From a checkpoint of a small mixture-of-experts model trained on Wikipedia.
Size: 8 layers, width 256, vocabulary 2911, 81.9M parameters.
Experts: 256 experts in each of 4 layers, 4 picks a token.
Training: a variant of SOAP for the experts, 1110M tokens, 4235 steps.
Below are experts of layer 4 (counted from 0) of a mixture-of-experts language model. Rows are named router (the router's row for the expert), gate (a neuron's input weights, with its number), up (a neuron's input weights, with its number) and show model dimensions 0-255. Each number is 128 + 32 x the weight over its row's rms, rounded and kept within 0 to 255. Numbers have three digits each.
Before each expert's rows: a language model's description of what the expert responds to. This comes from a sample of Wikipedia text that the model never trained on.

# expert 4
What it handles: Given names and list commas. Personal first names like Alex, William, Mary and list joiners such as and, commas, table-row breaks in credits and sports tables.
router:093082176078143123174117171154115168208095112106128127181132184183113098122147129166114177149141100118121097105147132112163102141094162172114170111169171097131145143140139146129159134118170126170078148175157078099165151098117180139109131142189129089166102111149070119129166140129102123195178071092085159117150182043155167134150119128140062131082103172138088165073155124157079130138153152112150103148131121126090126169079109125118094095107111108087140140122129161137130131094183081121073121165128114095161110105177140123133129089089119100110109124080073115123119165107153092123099124192142207090105137082104164131092127134072121122140171100142076177145132153182153145164135196124089133195151135150119122063107089099151136113123128119139079059118165171064146047133162136
gate0:165153142125152159166100088097155134116096140037098128101165077187072094176160123120169111143139151131033132127150129201133121146113082088123125096137069150129099177118125092119142104113100179141171100088107141172111090133150128149109125102148134116079123122125165047186152155127153063094129136110125133121153149079177123142138115109129101099189129084213149124155079131141108153117133145146150147079077153191120111101096166100113128116101140154081105099143132095101106114131085101112091157171124129134110082053153160134116126154190181133141170146118144178138120127110100171083215246146129141151111134113114147126164133148145124155169141134159155084063161112125121102159080142078082086193146103077153067127156168080162130164130121094085135113094126151156125128124118119
up0:081190134157129163122082136166173141118103177145160134185154192135129085104094169089124105090099152104149125120151160092188072140110109102156153125113094080126125130116125124144109066097155077142136126130144125094117168132151086029065174153136171099085113185078101156147138110120117156147112086118137131094108154063108165117077140174078108109138145119140189071092138123183145131147202131112092086191153133083108085124186083161143079103148156121150105108148140129119170085135176113104113157121132134148164175130156133142114111088128163157097160102047116146143102143136102135176149124149031127145190114111144151107120166144129088123153115081158137163141146124061118169125130143114094122064139138121135131137102081164059103133124113087160128061035177136096131105113174142

# expert 24
What it handles: Person nouns, names, years. Plural person-noun endings (practition-ers, sold-iers), common first names like Robert and George, pronouns they and I, and final year digits.
router:095082176076141123167123176153114164202094111106131124179131186185112104123154132164110172150144103114113101107151134111158108142092164170115166121171173097125153142140139148129156132119165122171075150174159079100164159095118177136107132142187131084161108109144072118130167138134100123194174072094089158110148187043157171136153111133143062140084104171138094163073157122160078130139156154108153102151131118128088124167079114122113096098108110104089138140125132166134134132091181082125069118170135114099161109105176135126131124089090121102107109129079069119122118162109149097129096124191138203097110135079102163129091127129070120125137170099141068180140131152182152144168132195125089137189156134147118120063111091099149138114121122115141076060123170175053144046132157135
gate0:134074147120118088085136155141102127129095136169144186138153127071162110117097141140101095095097104090139162118154089132111128062150181085158128196122102140098145173151171087201083156154095135140130158100105151144164075068126144176124129139128101141196177097070057135151065096144102175101138156152155127178106122109087156188111068080091103062151145153100125160059146134104153142118148060084180145172149113113081135109158089102116105084187184095125144131118195154140122123224145149158121144105141207168161143178103096143132164087138103142137112143128113138071185111137113139083129142141117107158105103143142145161136159113149100115110095207100145114084106134134113081116132161124134119074112156134130136139086183156126119176105135146167075136111132176145114130136182077
up0:154095105159117125182139228143113196119112102132143053104112165142124139152109116114139141083088147166170115099159111191150172165101140189147111159120174174140096130126149131133137117146170132115116114108099115097100115110139122152096118132150119187100106136181156125090136188149134151128163152113104209140114182148132106055094116104073108147147200088118135126123160130133090110122067130130188133169166078112106093165122096109149090101129132140122124120176132227160111168082139143149123138146180141084094090134169175108141162127135149165103126108087077100079093157121154133064058141113093143115155080161054154151133141062129136106128176154117156091196117181081111130104184147168104160141111081172103123171172116084123115155111168165095150141176141176091076097140111139

# expert 60
What it handles: Coordinating links in lists. Words and punctuation joining listed items: "and", commas, closing parentheses and quotes, "or", "which", "while", such as "Dunkirk and Redkey".
router:093099176078155122172135172160110163219088118116115129190134179192108107106148132166111173154137110115106094111137129109159104141101157172116155110165171097123145146134145139129158123130163116166077156175145090103162155097125186134115129146194138099174106110131068122135161137134105123187174064088091153117147181045152174142147117132144054127092109178138086168081146117161076120135157160099146105139126110133091119162083102119130100086085114099076140143128139163145119126083180077130088117165128125110152098118184139126133135096088127108102107113082076119123121154100143100126101123187118196094121141086107169136098135135071114136135166102140075184143122151180159140152124198131084122201154139154117122066117095088140142115106104124133070054118176162053153051126165146
gate0:164118168144117121156088126089144100161119147207070077104099155117066134136112161098083073162104116066118131152128144146130169139132091171152147160115132201072110221125138087136120116159153187140137185112168123176106102153137144132169066137141116083129155137143160112141192165114141152138092107177166118123147154149053151159141132171139107068180071156188096139112039136141148084091134136108101109064137122160154148172116053176072106080158180138101145112114102103127136107122112111147109126143111071148149076118147116194116074161182133127089119118138121118091145152136131153114167118097151081170082161165138072120071100153098072153137077168138143161114106115136112085174099085140129103183146085133091132152099184131107129202112134123115120118119163129155159109105119120
up0:105088105117105121135107155095100114166169085103159181143061131171086118047122096151125170120175118147153156108118165104070087148139123153053157117174117154108138066125104087108132034160159061122089106147121160084116108110156162144124167056137194107127112148103099119129094131150132109051139187141147124117099114109139129168128103102108099118119116121165159150153131118092106136142124108112151069180103166134179139074083147169153123101138106117132113057137106147144131248180102141161138117122142097131101112126127130124157151161109104094151120132124093138123099058121082165183132115117159097130133083105102122109089093122207066077138142137137111100173158140005129137137144126145089103088087164151147095167125122163138140121120097152136172124172102096162104100143053128

# expert 25
What it handles: Closing brackets and quotes. Closing parentheses, quotation marks and brackets ending titles, glosses, chemical formulas or coordinates, such as (film), "Grand"), 84.2250°W.
router:131089150105140110086137110123145147080114117194077093121106132121078082148169112160096159153164102092176088144088082111154140106162158117162128134138150076169162121131090174186166077127097122155103181086118126092056136103158132157113152161154070104118109120101193155086152145137141155144099081134165164079134183099146091193084156102111091167127105140181152173123150185073099107128116126135102160086124122145129148166151099089126123115068085095105156126100097173138143085107145144156199098112183080129157075145181099073134065122111147141125126083162095150100127084181129143132097120066095125116127128076110158097151119210112141150165117100160096149138070152147155126095110161081148137080090186148063170093134105075116180122113164125106149163093113164099158090168092140
gate0:109133200189134111110153119110161106100113130114139153096155119083202175115189115146110138139119122166101105070094159138092152128127125114178181102080135168145133161125161072120130131166097116134126136133127202155095125125113203161146136103093124131186137124134134139077061128100076197052092156091143083096161101139086179106159200160134141133126196110118110114166128161162118125099130085098156145146156113081068139139118099141093148103127092123121057101131201144105189130141131158134081143115110110186175142121127106118125081133099117113131077080106118104131121123190121089165131132138126117122068129023171135156131120117124148136117123126141169126166125101100168150135135060179188141151111088099112127066119118133143139108123128155097112149177109110159145032057197098
up0:132120165146104117125147110125165108057151181105157146113183128139112137100158093157117170099128138071059064074107120186160137147154176098118187124158090080113101143156093071047161146167147086102126148063087172141097101072116087122147139147155156127141173119176070143092076079109124142092121154137166117147123118161116126168171146104113136142170152160161146123183113178116083123097174119125125197110153133070134126172131172124142190131120124106100112119131147115098156123129115142179144147051072137197126102157107144105138120143184160097077179148127145130137123128159068150182146146149175093117157197109159159084142160136125169085168070141116140125159153190154154109169169152081147194133150108087169176148122099126116191139084108151128158148097105185136155111103097126